config.yaml
num_hidden_layers: 8
hidden_size: 448
n_experts: 24
experts_per_token: 1
d_expert: 512
d_shared_expert: 640
hidden_act: "gelu"
moe_layers: [1, 2, 3, 4, 5, 6, 7]
router_score: "sigmoid"
normalize_top_k: false
routed_scale: 1.0
balance_loss: 0.00139
balance_bias: true
router_noise: 0.3
scale_expert_input: true
init_std_router: 0.0184
lr_router: 0.000571
vocab_size: 16384
norm: "rmsnorm"
norm_eps: 1e-05
tie_word_embeddings: false
optimizer: "adamw"
learning_rate: 0.000649
beta1: 0.9
beta2: 0.99
max_grad_norm: 2.0
batch_tokens: [32768, 65536, 131072, 262144]
max_seq_len: 1024
train_tokens: 549100000
max_steps: 5849
dataset: "wikipedia_en"
Below are experts of layer 3 (counted from 0) of a mixture-of-experts language model. Rows are named up (a neuron's input weights, with its number) and show model dimensions 392-447. Each number is 128 + 32 x the weight over its row's rms, rounded and kept within 0 to 255.
Before each expert's rows: "mostly gets" lists some tokens that are sent to it at least half of the time. This comes from a sample of Wikipedia text that the model never trained on.

# expert 19
mostly gets: " |  | at", " def.", " pm", " performed", " recorded", " sold"
up8 [120  76 138 101 149 142 138 165 125 139  81 106 139 116 125 127 100 102 159 149 115  94  66 128 133 123 162 133 196 166 145 114 151 156 164 119 153 161  95 170 131 191 166 203 156 117 137 151 124 140 110 104 166 100 103 123]
up9 [ 90 112 117 132 165 155 127  93 187 145  89 141 124 121 129 147 132 124  91 140 139 169 113  78  67 105 181 134 142 126 171 177  97 138 119 152 158  89 138  68 124 161 107 153 116 125 171 159 111 140 123 105 156 175 152 130]
up10 [170 171 140 133 110 196 129 123  87 142 134 163 151 103  92 135 104 116 126 148 111 151 158 139 114 115 143 173 135 204 110 145 106 168 153 150 180  66 123  87 130 107  72 139 118 160 144 206  93  99 184 126 153 118 161 122]
up11 [101 177 193 112 137 129 153 103 159 163 145 145  91  95 203 131  81 114  54 151 141 123 134 107 143 106 114 140 117 188 205 101 138  79 142 117 183 129  82  89  83 174  90 138 156  97 152 139 122 170 113  60 158 131 139 112]
up12 [158 132 137 136 132 144  98 161 108 130  84  86 106 139  77 150  98 105 111 131 154  97 103 225 118 159 108 101 135 153  92 126 146 158  80 162 136 126 166 150 167 138 155 140 132 113 130 113 154 142 154 112  93 111 131 120]
up13 [134 108 125 127 116 122 151 191 126 131 147 107  47 107  83  64 132  95 160 103 117 182 123  86  83 161 153  54 147 161 110 129 119 143 120 134 158 146 125 195  97 117 168 138 176 134 125 127 146 141 143 148 175 145  89  97]
up14 [175  98 135 112 127 126 108  85  70 146 121  99  41 151 114  92 143 120  89 130  97 142 150 141 149 147 171 127 155 170 141 139  91 121 106 126  98  98 146  98  87  96  77 123 136 131 192 148 109 168 151 123 142 109 162 107]
up15 [137 214 172 106 147 169 149 118 129 161 106 173 172 151 144 136 129  72 153 123 194  92  79 142  79 118  93 158  75 171 108 129  98 167 198  95 161  82 132 153 162 123 124 150 218 167 176 107 141  88 163 111 123 168 124 108]
up16 [185 119 121 129  48 138 129 100 117 123 118  72 137 188  94 160 133 139 116 119 110 113 150 106  96 122 107 158 131 176 146 150  45 104 130 172 128 186 172 105  89 144 126 176 110 138 143 199 146 137 104 140 164 198 145 136]
up17 [144  93 119 159 136 111 149 137 152 162 171  85 166 160 143  88 130 154 143 137 134 123  91 165  82 143 128  77 132 219 111 158 129  74 125 112 140  62 146 141 131 150 124 139 124 101 122 131 171 128  92 138 124 143 147 139]
up18 [151 127 132 149 130 116 132 146  71 127 119 120  83 113 126 116 139 152 174 124 160 164 111  82 120  69 101 141 102 126 121 160 150 143 151 165 106 107 112 167 146 139  97 111 146 144 135  57 119 102 120 133 111 120 125 165]
up19 [162 139 145 118  70 154 160 161 158 177 130 148 168  85 147 114 125 144 185 117 109 168 187  92  99 166 114 144 109 149  42 105 124  84 147 145 118 115  89 133  85  88 137 176 111 116 188 133 139 112 115  78 143 159 144 148]
up20 [121  88 100  68 109  69 147 128 156 190 221 185 156  84 138  79 126 135 157 107 124  73 174 119 167 122 195 111 105 147 103 112 123 123 160 121 166 134  77 101 133 129 197 123 175  88 138 193 115 142 146  63 135 175  76 134]

# expert 21
mostly gets: " Beck", " Jones", " McC", " Moore", " McM", " Martínez"
up0 [134 152  84 165 119 170 194 145 165 116 132 158 126 118  95 171  63 110 127 137 147 161  78 112 139  73  68 109 147 131 122 121 103 185 120 111 132 128 145  72 125  75 135 105 113  91 127  99  45 155 120  85 147 144 145 153]
up1 [159 105 129  81 159 138 116  74 115 132  92 106 154 119  96 140 126 129 133 151  99  90 145 120 144  90 119 115 155 141  85 187 144 137 109  92 109 171 117 143 171 123 148 135 138  86  97 134  88 159  88 162 123  66 150 118]
up2 [187 103 100 102  86 100 147  88 146  80 138 156  92 176 130 100 113 148 106 128 170 170 111 153 128 163  96 122 113 177  91 175 120  75 114 125 164 132 149 121 112 110 138 160  57 124 107 108 109 169 130 163 132 120  50 174]
up3 [128 118  91 114 126 184 125 121 109  81 145 131 160 161 142  99  79 139 132 112 136 108 119 115 147 160 148 126 137 158 160 128 179 125 116  77  94  87 140 142 126  48 151 155 102 135 104 173  97  95 159  89 153 107 143 166]
up4 [ 83 155  88 152  95  79 126  74 136 116 109 105 156  84 136  70 155 138 191 133 159  94 110 119  89 105  76 131  95 165  55  64 142  98  52 140  85 139  95 135 128 131 168 126 101 178 141 170 142 116 131 113 174 104 136 124]
up5 [164 114  85  82 145 152 119 135 149 164 110 134 143 110 148 134 126 158 102 108 119 141 139 132 120 113 163  75 156  50  93 141 149  70 107  77 151  85 127 109 166  92  95 123 170  52 124  97  98 130 162  57 122 166 145 132]
up6 [127 182 119 175 115 127  42 157  92 119 130  93 126 127 108 118  86  91 136 180  77 148 163 118 128  82 141 101 118 165 152  77 135 147 137  94  94 125  91 117 198 141  94 113 139 140 116 202 136  83 121 142 134 183 114  87]
up7 [176  89 108  77 143  91  95 118 145 132 159 147 174 123 119 152  94 143 122 130 121 132 131 115 152 144  79 105 167 144  53 151 142 161 128  47 134  93  82 134 155 122 170 114  84 126 149 150  96 135 177 170 167  64 143 151]
up8 [122  86  48  86 163 148 122 173 179 128 107 135 104 150 171 155 145 145 121  57  88 126 126  71  33 153 168 116 102 122 138  70 144 152 179  74 108 136 174 129 109 173 132 116 166  97 140 122 124 141 135 124 135  99 153 145]
up9 [168 114 114 140 128 179 116  85 121 145 159  87 112 134  64 128 115 126 199 120 113 110 154  86 160 148  80 118 161 142 119 126 147 125 100  77 144 106 120 142 149 105 166 121 155 140  90 114 174 173 135 117 150 100 149 140]
up10 [115  93 154 133 124 132 166 173 195 124 118 120 129 203 161 116 162 118 138 126 135 205 178 127  92 136 115 137 112 111  98 144 111  92 166  92 218 108  98 126 157 164 139 140 109  80  87 112 168 128 145 136 143 110  63 142]
up11 [103  99 139 100 205  93  87 156 111 152 159 101 133 133 192 137  48 112 182  99 152 175 152 171 134 162 136 150 124 119 125 204 104 113 103 152 143 193 113 143 121 132 197 122  60  68 140 145 151 119 114 164 102 141 109 149]
up12 [125 144 139 180  85 112  82 116 116 161 120  98  82 105 107 120 130 177 123  72 154 107 150  40 138  28 149 175 191 144 135  83 169  90 108 121 114 129 121 159 186 189 151 148 139  61  63 148 140 165 124 169 159  75 147 103]

# expert 2
mostly gets: " Robert", " John", " Daniel", " Steve", " Chris", " Harry"
up0 [137  77 137 189 138 123 149  85 129 128  66 121 165 151 124  89  49 145 126  56 132  89 178 181  83  97 172 166 133 174 172 148  83  76 108 137  96 106 156  73 158 183  68 147 144 162 100 121 164 135 167 176 125 138 159 124]
up1 [ 91 163 141 153 163 203 132 153 153  81 122 113  72 140 134 107 150 165 160 119 128  89  71 151 150  87 135 146 145 102 137  49 111 108 112 128 111  97 111 156 111 161  89 155 157  96 132 165  85  56 139 113 100  95 130 139]
up2 [126 172 126 134 108 102 160  97 135 106 127 124  93  88 146 130  58 146 114  98 188 159 140 191 135 124 112 117 142 184  89 127 107 156 176  47 165 152 135 178 102 175 131 102 196  86 138 139 138 133 116 148 147 174 130 160]
up3 [135 180 161 115 108 140 127 134 121 152  79 135 140 126 151 146 143 159 131 101 124 179  95 144  64 103 100 130  88 125 153 166 181 146  86 108  92 107 128 126 114 138 145 171 188 113 147 121  78  92 106 147 140 175 132 133]
up4 [109 145 197 157  99 101  73 158  64 146 119 115 114  89 106 158 170  91 127 187 105 165 133 127 193  59 121 113 173 216  96 103 101 153  91 121 110 145  82 118 145 181 138  95 141 181 131 140 131 138 124 168 126 103 193 151]
up5 [201 122 127 144 151  59 100 123 131 121 152 109 148 156 190 112 139 154 110 196 117 155 184  39 176  98 106 117 171  89 103 105 152 125 151  96 113 192 122 177 165  97 147 127 153 136 120 143 144 142  99 101 110  61 131 145]
up6 [112 151 137 146 194 114 109 130 128 158 112 129  99  86 141  87 153 152 149 194 123 118 149 104 156 141 150 168 175 148 186 120 142  99  81 112  90  90 142 130 101 149  66 133 146 102  64 124 114 138 193 110 143  79 164 144]
up7 [133 136 146 121 155 118 160 123 192 114 187 145 131 177 190 116  62  33  78 105 120 119 102 171 125  81  71 132 154 134 115 147 102  58 124  97 138 144 154 154 133 123 159 103 155 141 171 191 130  91 124 132 116 133 154 157]
up8 [162 103  77 162  79  55 186 125 106 152 152 153 111 103 106 123 111 118 126 128 136 129 228 127 141 169 142 127 203 128 113 123 102 121 102  93  94 154  74 161  88 120 119 151 126 122 145 122 125 144 149 144  72 163 143 138]
up9 [121 145 120 116  60 118  88 129 143 113  88 143 112 127 139 130 146 129 134 134 110 159  65 141  70 111 136 154 104 126 104 143  95 160  94 124 140 185 111  71 144 128 166 157 152 110 139 113  86 138 112 128  96 194 152 141]
up10 [ 93 150 166 161  90 112 103 121 139 129 117  90 139  94  86 129 177 138 121 139 180 169 130 162  76 120  67 132 184 108  97  78 114 110 143 112 188 121 126 130 167  97 136 121  73  74 170 145  92 104 150 102 136 142 170 153]
up11 [127 102 133 193  89 128 141 127 113  58 147 109 113 113 137 112 109 140  94 108 148 174 158 176 133 108 164 143 113 152 109 103 101 146 131 135 121 138  84 147 144 105 135 127 154 127  78  79  99 139 157 168 151 212 136  95]
up12 [143  86 111 107 105 137 143 111  87 128  93  90 135 151 176  94  80 138 100 110 202 103 155  90 143 116 126 101 179 122  97 135  71  75 215  95 137  90 168 142 106 126 108 141 123 129 129  95 184 117 174 139 102 160 148 194]

# expert 15
mostly gets: " •", " Space", " tick", "hyll", " Super", " Operation"
up0 [159  64  97 139 156 152 149 120 135  89 118 123 160 135  43 101 120 109 107 190  74  80 109 117 133  96 118 162 160 143 151 128 111 154 127 151 151 141  88 117 124  91 188 169 174 130 145 133 180  88 191  86  97 147 120 161]
up1 [ 82 161 177 154 110  89  86 167 140 130 139 132  64 112 106 130 110  97 119 128 144 115 104  79 109  67  99 128 177 103  74 143 154  59 124 111 145  84  95  88 199 108 124  90  39 117 138 146  42 121 134 126 133 137 124 145]
up2 [ 94 191 157 144 172 105 152 101 151  86 119  40  68  96 156 110  63 141 155  95 140 156 125 118 130 153 104 134  84 111 152  75  91 148  67 118  73  86 133 109 128 128 139 141 157 160  98 140 110 138  93  85  93 155 116  87]
up3 [132 126 116 144 154 196 120 104 115 176 101 157 121 138 119 109 160 146 156  91 123 143 133 115 146  66 121 127 163 136 146 158 138 142 102 172 185  96 145 120 127 164  78 140 113  96 119 123  55 129 126 133 100  99 128 126]
up4 [ 73  67 152  99 121 117 140 203 167 168 165 126 139 171 147 125 111 104  66 137 139  57 110  87 130 103 106 132 115 117  77 109 137  93 179  84 150 177  95 125 120 107  98 173 121 117 120 125  86 158 140 177 151  99 141 128]
up5 [185  86 102  81 193 174 157 138  81  66 125 135 204 127  90 119 135  98 185 130  62 155 144 164 123 108 127  97 138 143 123 161 115 150 136 115  98 149 140 212 125  77 175 166 147 157 152  99 195 125  63 113 113 112 140 124]
up6 [102 148 101 116  93  85 153 171 143 117 142 135 109 149 166 124 126 124  97 173 148 152 156 105 155 100 112  67 140 138  81 109 113 143 170 138 115 164 171 127 157 139 162 177 171 151 167 103 168  85 166 200  92 139 155 152]
up7 [194  69 137 121 129 108 137 160 115 105 121  51 105 184  90 121 139 150 147 169 102 162 132 123 154 137  89 110 156 164 164 124 121 121  81 112 155 148 125 104 158 118 179 134 154 138 118 153 160  94  47  95 106 189 216 176]
up8 [ 72 133 144 117 159  68 150 176 182 128 119 131  81 145 102 140 181  93 121 164 139 191 123 152 110 106 141 172 148  85 138 113 125  93 142 104 126 153 107 121 140 156 159 147 175 102 124 133  62 162 147 128  78 118 170 104]
up9 [ 46  63 103 147  84 141 107  83 100 197 116 169 159 139  95 112 115 101 118 126 168 123  93  84 128 114  97 124 192 117  76 142 133 153 197 169 140 147  75 142 135 125 106 163  89 159 147 167 131 103 219 125  80 101 119 123]
up10 [157  95 112 108 121 101 153  67 121 162 123 133 156 149 118 119 164 141 101 146 117 118 160 106 127 135 135 116 132 118 143 126  80  93 179 114 190 113  75 118 112 104  94 179 181 114  98 168 182 126 153 112 141 132 134 157]
up11 [115 176 131 122 159 143 122 150 139 104 121 116 216 172 108  93  78 171 134 128 118 114 100 130  90 156 123 140  83 188 100 108 143 116 176 130  87 128 132 152  84 132  88 146 120 148  79  85 138 175 151 126 154 112 136 146]
up12 [132 130  70 105 113  81 119 195 135 114 134 113  44 157 158 126 152  72 132 126 183 142 103 140 156 118 127 118 133 160 132 140  77  94 104 123 120 137 147 101 204 157 132  99 120 125 177  76 146 119 102 151 107 151 112 123]

# expert 20
mostly gets: "106", "125", "101", "150", "127", "102"
up8 [136 129 151 142  58 128  62 147 133 117 120 153 139 127  82 147 143  82 162 123 108 104  56 180  66 122 101 164 112 149 163  65  80 173 114 135 128  94 118 132 101 125  63 151  95  94 156 183  97 145  97 126 101 121  75 113]
up9 [ 75 177  32 115 129 194 102 165 119  98 146 122 140 120  77 183  81 143 117 100  95 128 162 181  99  48  79 132 165 174 126 146 122  84 128  83 163  89 107 105  89  84 115 157 119 136 149 130 122  99 162 153 105 140 113 137]
up10 [102 126 153  96 148 176 130 105  57 109 101 121 142 182 137 111 148 135 112  80 135 184  62 139 127 140 156 128 161 166  78 124 136 126  93 144 141 137 101 102 126 130 167 160 107 146 156 101 195 113 116  88 147 107  97 180]
up11 [100 122  63 124 129 102 130 106 144 112 153 189  81 142  94  93 120 157 153  86 113 134 131 133 103  73  91 130 174 142 142 110 131 147 106 112 189 126  86  96 104  96 147 140 120 121 108  99 130 223 138 127 145 133  98  48]
up12 [157 114  67 163 123 125 136  74  82 143 175 134 168 129  93 140 119 147 151 146 133 151 162 136 122  65 132 173 186 130  88 112 139  95 106 161  96 101  95  88 132 163 157 166 152 144  81 176  79 127 115 103 151 130 102 133]
up13 [ 47 114 157 168  97 108 128  95 169 114 116 154  59 190  88 138 107 114 179 124 141 145 100 163 115 125 106 158  87 125  86 180 160 144 127 157 126  82  70  78 137  94 151 179 103 114  92 115 130  97 141 135  81 156  84 128]
up14 [122 159 127 130 137 148  51  46 165 103  72 100  91 168 143 152  89 107 153 163 100 126 128 111 108 110 147 129 150 159 145 107 107 114 151 190 183 100  75 122  97 138 115 177 157  95 175 152 155  87 141  95 128  98 104 129]
up15 [147  79 137 114 114 100 125 151  92  78 135  97 165 138 141 192 133  41 132 105 123 132 112 157  85 151 148 147 146 152 151 171 135 140 109 115 130 142 130 132 105  68  83 189 103 134 175 112 102 134 120 158  93 101 111 225]
up16 [ 51 165 105 160 101 152 126 108 181 101 119 134 108 171 133 142 111 143 166  75 175 176 136 110  99 105  76 164 140 140 148 145 187 131  76  94 131 100  94 105 107  82 135 159 135 160 163 109 138 129 103 158 160  46 130 148]
up17 [ 76 100 109 159 123  79 106 138 120 110 132 119  60 120 128 164 154 125 204 120 138 199 111 153 124 162 111 160 133 161 119  94 120 114 153 118 124 103 135 231 141 140 122 149 139 128 105 131 111 196  92 112  73 103 165 208]
up18 [101 115 159 114 114 116  91  83 155 122 103 155  72  31 186  68 132 147 161 104 164 117  78 172 105  81  72 100 132 103 115 114 152 113 119 109  71 119  85 147 122 126  73 184 127 150 124 133 113 193  94 130 144 101 117 121]
up19 [144  91 132 123 111 128 129 118 132 134 139 103  97 161 138 135 185 102  85 104 101 133 139  92 178 160  99  76 184  87  90 158 149 184 114 139 169  87 119 119 170  77 167  97  90 155 110 154 180 111 166  58 122 130 101 205]
up20 [171 118  77 107 128  83 139  65  74 169 134 175 139  97 120 136 109 115 171 120 132 155 144 111 117 154  70 171 181 176 150 106 104  84 117 155  64 128 117 132  54 121 115 154 140 169 150 155 113 164 149 123 162 118 178 103]

# expert 7
mostly gets: " '", " | \"", "- \"", ", \"", " £", " “"
up0 [197 136 139 138 161 181 163 128 190 160 109  89  66  93  74 144 136 114 107 112 143 111 104 156 139  67 123 115 131 131  91  83 117 146  64 133 197 133 103 145 163 139 134 158 131  57 125 142 109 152  78 145 154 164  96 142]
up1 [137 101 129 121 144 225 124 125 134 178 110  98  86 132 160  87 107 110 181  81  96 120 123  81  65 113  87 126 119 115 104  93  38 219 138 137 116 125 156  85  88 140 197 165 136 143 148 129 172 104 131 156  84 142  76 101]
up2 [133  80 130 131 108  86 107  98 117 119 114 111 124  10 124  62 119 113 109 172 124 140 169 151 125 123  85 138 148 162  97 104  51  78 187 192 103 180 125 146 119 152 149 156 182 167  92 125 172 111 110 122 176 122  66 180]
up3 [185 117  95 144 168 130 121  99 158 151 131 114 125 150 116 160  99 196 140 129 175 105 197  59 140 106 146  80 171  84 104  94  83 124 126 134 110 172  94  53 191 123 124 127 126 196 123 113 158 161 170 146 163 159  72 154]
up4 [130 154 142 168 140 132 131 147 117 170  48 171 102 156 182 131  73  94 133 131  97  74 155 182 149  89  91 152 107  98  42  80 172 144  95 103  97  80 142  83 139 126 172 141 191 144 115 120 128  64  93 126  71 168 122 169]
up5 [156  68  84 135  68 158 131  77 111 177 128 136 112 139 115 182 132 107 126 138  69 171 139 143 167 164  86 100 151 141  87 134 130 196 158 131 154 132  83  98 120  87 132 130 117 132 118  97 119 184 161 181 105  37 127 141]
up6 [128 111 104 118 116 117 106 105 103 107 171 128  91 104 126 151 143 107 108 116 111  96 153 118 182  72 117 169 137 182 156 120 125  69  58 128 106  71 139 115 106 111 128 146 141 151 107  77  96 124 105 135 167 129 114 129]
up7 [122 179  65 157 119  84 156 210 124 129 120 121 173 170  75 103  89 127 168 114 133 118 161 118 171 128 129  68 157 168 109 143 130 153 137 126 111 126 129  99 107 150  79 103 181 135  69 140  84 117 103 120 127 149 152 114]
up8 [141 152 145 123 155 115 100 101 147 177 102 164 101 141 137 135 165 131 114 174  85 109 147 113  97 162 103 114 134  89 143 169 171 147 126 101 194 185 162  93  85  70 154 113 126 125 114 168 191 151 132 100 139 110 141 113]
up9 [164 138 113 121  86  70 151 183 165 163 113  86  99 119 144 144 163 159 119 155 159  71 185 120 152  92 164 120 137 115  91 151 131 137  97 146 152 149 113 120  86 101 130 112 108 180 143 131 175 118 127 160 164  93 133 137]
up10 [105  77 126 109 122 134  84 135 141 130 165 141  94  96 169 180  98 138 108  97 135 174 180 102 118 110  60 114 163 117  53 109 126 107 120  84  87 151 126 133  22 135 131  89 142 149  93 108 140 139 202 150 159 155 205 121]
up11 [198 105 109 129 137 152 122 135 171 127 130 106 166 122 110 129 182  79  97 167 105 166 111 163 103 138 125 111  82 183  88 143 166 189 156 134 152  76 165 154 121 142 132 139 128 139 162 144 143  71 133 139 179 103  90 157]
up12 [141 129  84  97 124  97 118 128 146 134 105 153 158 116 160  87 126  99 136 133  84 211 140 151 139 104  42 133 148 143  71  73 161 184 176 105  82 126 139 117 112 115 164 127 144 116 150 139 121 182  84 129 113 113 186 162]

# expert 9
mostly gets: " Bright", "itts", " Ug", "iddles", " Bang", " Oak"
up0 [109 113 145 112 121 149 134 131  48 133 119 127 207 172 120 140 161 112  90 152 114 100  99  80 141 147 102 158 152 159 104 104  81 148 106 122  89 157 107 128 121  93 181 175 111 132  98  80 125 161 124 110 172 169 143 119]
up1 [136 147 102 103 121 146 133 168 131 167 136 134  75  80 160 167 167 140  71 153  73 115 102 119 117 118  78  94 111 132  92 130 117 171 124  98 125 124 178 101 107 107 108 202 151  67 110 126 153 139 142  60 149 199 142 107]
up2 [160 110  86 102 131 168 101 138 158 114  61 162 136 159 157 155 114 147 178  92 126 174 158 139 155 120 166 109 157 159 184 170 136 172 124 124 119 119 112 148 124 116 102 110 126 104 106 113 183 176 147 115 176 130 156  90]
up3 [139 198 204 142 117  94 141 187 156 171 121 119  99 125 164 216 140 104 124 125 136 131 172 132  95 120 116 109 128 175 129 143 121  95  74 171 112 149 144 116 162  92 173 139 151 202  83  94 118 137 115 125  98 147 136 114]
up4 [149  87  77 118 176  86 145  84  72 123 172  98 100 106 130 136 130 114 147 132 116 114 154  76 118 147 142 122 145 164 124 123 191 174  81  68 210 168 144 130 137  95  92 113 166 120 147  84 144  95 154 185  86  83 117 106]
up5 [135 125 101 185 182  93  75  91 151 152 137  73 116 111 131  69 105 128 160 113 125 130 144 131 161  80 148 125  80  93  90  83 119 111 177 138 126 139 104 165 137 160  85 118 111 148 130 139 124 103 196 109 149 142 125 156]
up6 [163 163 113 131 112  96 117 136 149 131  66  82  74 104 168 124 174  92 181 141 140 106 196 134 117  64 145 156 134 156 192 182 164 153 105 100  99  92 163 159 146 103 173 106 162 216  95 103 117 129 113 101 120 148  99  91]
up7 [ 92 175 131 155  56  72 133  83 155 131 134 181 169 160 128 106 162 111 102 101 163  94 169 154 118 145 116 110 155 113  94 104  57 129  88 123 106 112 104 146 147 127 118 135 157 151 136  87 185 129 128 147 133 127 168 120]
up8 [139 115 148  61  76 160 158 105 116 142  90 128 134 100 200 123 141  90 151 151  71 137 116 133 116 135 123 129 129 121 143 102 117 179 139  55 102 157 110 169  89  96 117 108  75 104  99  69 118 128 143  90 128  81 111  89]
up9 [144 110 147 102 117 156 115 121  72 115 126  81 134 135 151 133 132  91  24 207  85  77 117 103 153 171 116 163 178 167 100  81 142 137 138 151 144 143 120 111 147 142 168  90 150 157  90 131 123 121 127 171 128 122 158 141]
up10 [122 116  90 139 186 107  61 190  68  87 108  87 108 130 115 128 129 132 152  84 167 163 135 116 139 147 163 134 176 146 138 155 130 103 134  88 175 158  95 126  85 137 115  85 112 218 119 109 156 170 108  61 126 125 146 101]
up11 [144 154 101 121  85 215 151  71 167 131 137 116 121 106 180 201 156 134 141 122 133 159 160 166 105 103 148 128 139 113 205 164 163 135  82 112 137  99 142 176 112 208  86 139 162 136  84  73 118 155 148  91 120 144 165 100]
up12 [126 104 102  68 120  84 155 187 151  88 174  77 122  70 139 154 138 138 151 148 156 136 141 166 204 150  68  91 155 135 106 118 132 110 136  51 101  77 104 153 121  92 152 141  79  96 101  76  96  95  51 109 119  42 114 116]

# expert 11
mostly gets: " guitar", " water", " gun", " food", " rock", " drug"
up0 [101 147 150 178 119 116 113 165 132 133 166 149  99 141 109 130 107 123 166 160 159 117 145 159 148 112 186 129 108 143  99 163  94 114  93 138 142  64 140 137 126 120 103 101  83  96 131 139  78  82 148 148 111 148 184 118]
up1 [137 172  82 124 149 141  92 116 102 170 157 176 165 140 119  96  66 101 145  44 140  83 158  85 120  83 126 153 126 136  99 114 133 153  72 179 118 101  78 111  86 163 147 107 185 123  96 122 180  99 177 183 110 156 104 125]
up2 [ 84 118 135 142 181 135 129 127 112 106 111 209 174 186 101  92 144  37 145 130  70 130 167 151  68  82 137 135 149 104 136 118 111 104 148 145 168 122 179 143 146 108 104 163 155 147 111  62 164 172 126 158  71 135 100 131]
up3 [151 148 126 143 145 147 134 100 163  73 164 141 184 169 162 110 139 127  91 156  57 162 170 135 160 111 153 160  97 193  86 151 123 176 157 121 143 107 120 203 100 106  91  62 190 104 146 128 129 108 146  43  59 148 107 115]
up4 [116 170 146 168  86 133 129 112 129 134 118  96 140 102 102 121 152  65 143  84 129 131 212 174 144  84  74 139 129 161 112 124  82 112 123 123 104  58 144 117 165 154 114 111  85 109 169 117 170 135 115 172  49 122 141 134]
up5 [148  87  58 145 207 141 121 124 161  66 162 172 130 211 108 159  99 105 177 111 110 101 117 117 102 158 126 125  78  84 100 121 185 150 193 128  86 127 122 119 106  42 137  76  86  96 102 179  57 108 152 123 145  88 119 102]
up6 [181 131 175 177 178 184 107 123 139 143 144 173 121  96 161 117  89 137 131  90 109 150 192 143 117 103  72 142 133 154  81 136  94 134 139  61  73 101 111 174 209 139 102 140 132  92 104  96 110 101 154 132 151 112 191 153]
up7 [132  95 123  84 122 123 178 101 137 145 151 105 173 152  88 144 148 141 127 135 134 133 142 145 118  79 113 107 112 125 141 136 121  86 178 144 200  98 120 133 127 150  80 143 175  97 111 124 136 143 145 131 107 236  65 165]
up8 [ 80 183 124 169 127 128 110  95 151 123 162 133  83 185 115 119 129 137 131  92 120  54 115 179 129 161 163 174 166  69  70 111 135 151 116 123 167 177 154 169 178 186 137  65 148 126 104 133 113  88 116 127  86 129  85 126]
up9 [153 145 134 147  81 110 128 137  93 158  97 132 140 166 207  87 142 118 181 175 193 190 152 124 181 125  98 105 153 135 105 101 123 123 153 123 171 183 117 127 144 132  56 191  89 131 177  85 192 122 155  94 110 130  66  93]
up10 [115 135 139 133 150 108  77 149 124  81  97 131 101 153 163 166 105  80 166 144 109 179  93 144 124  84 118  95 105 161  92 111 135 110 172 160 168 121  97 131 118 123 131 162 104 126 176 133  97 154 132  92 120 147 165 134]
up11 [135 140 161 128 144 103  91 164 134 112 166 150 121 120 120 107 122 113  55 125 137 185  92 149 127 129  62 138  92  96 168 127 139 114 108 130 182  97 102 149 145 220 128 164 156 136 141 124  92 131 202  94 142 161  98  86]
up12 [116 110  91  89 132  88 139 117  90  85 102 152 109 136 151 185 144  98 130 156  66 160 115  52 115 173 138 134 147 121 109 133 159 125 128 107  92  90 124  82 153 104 143 102 138 154 131 115 135  89 155 106  91 161 112 163]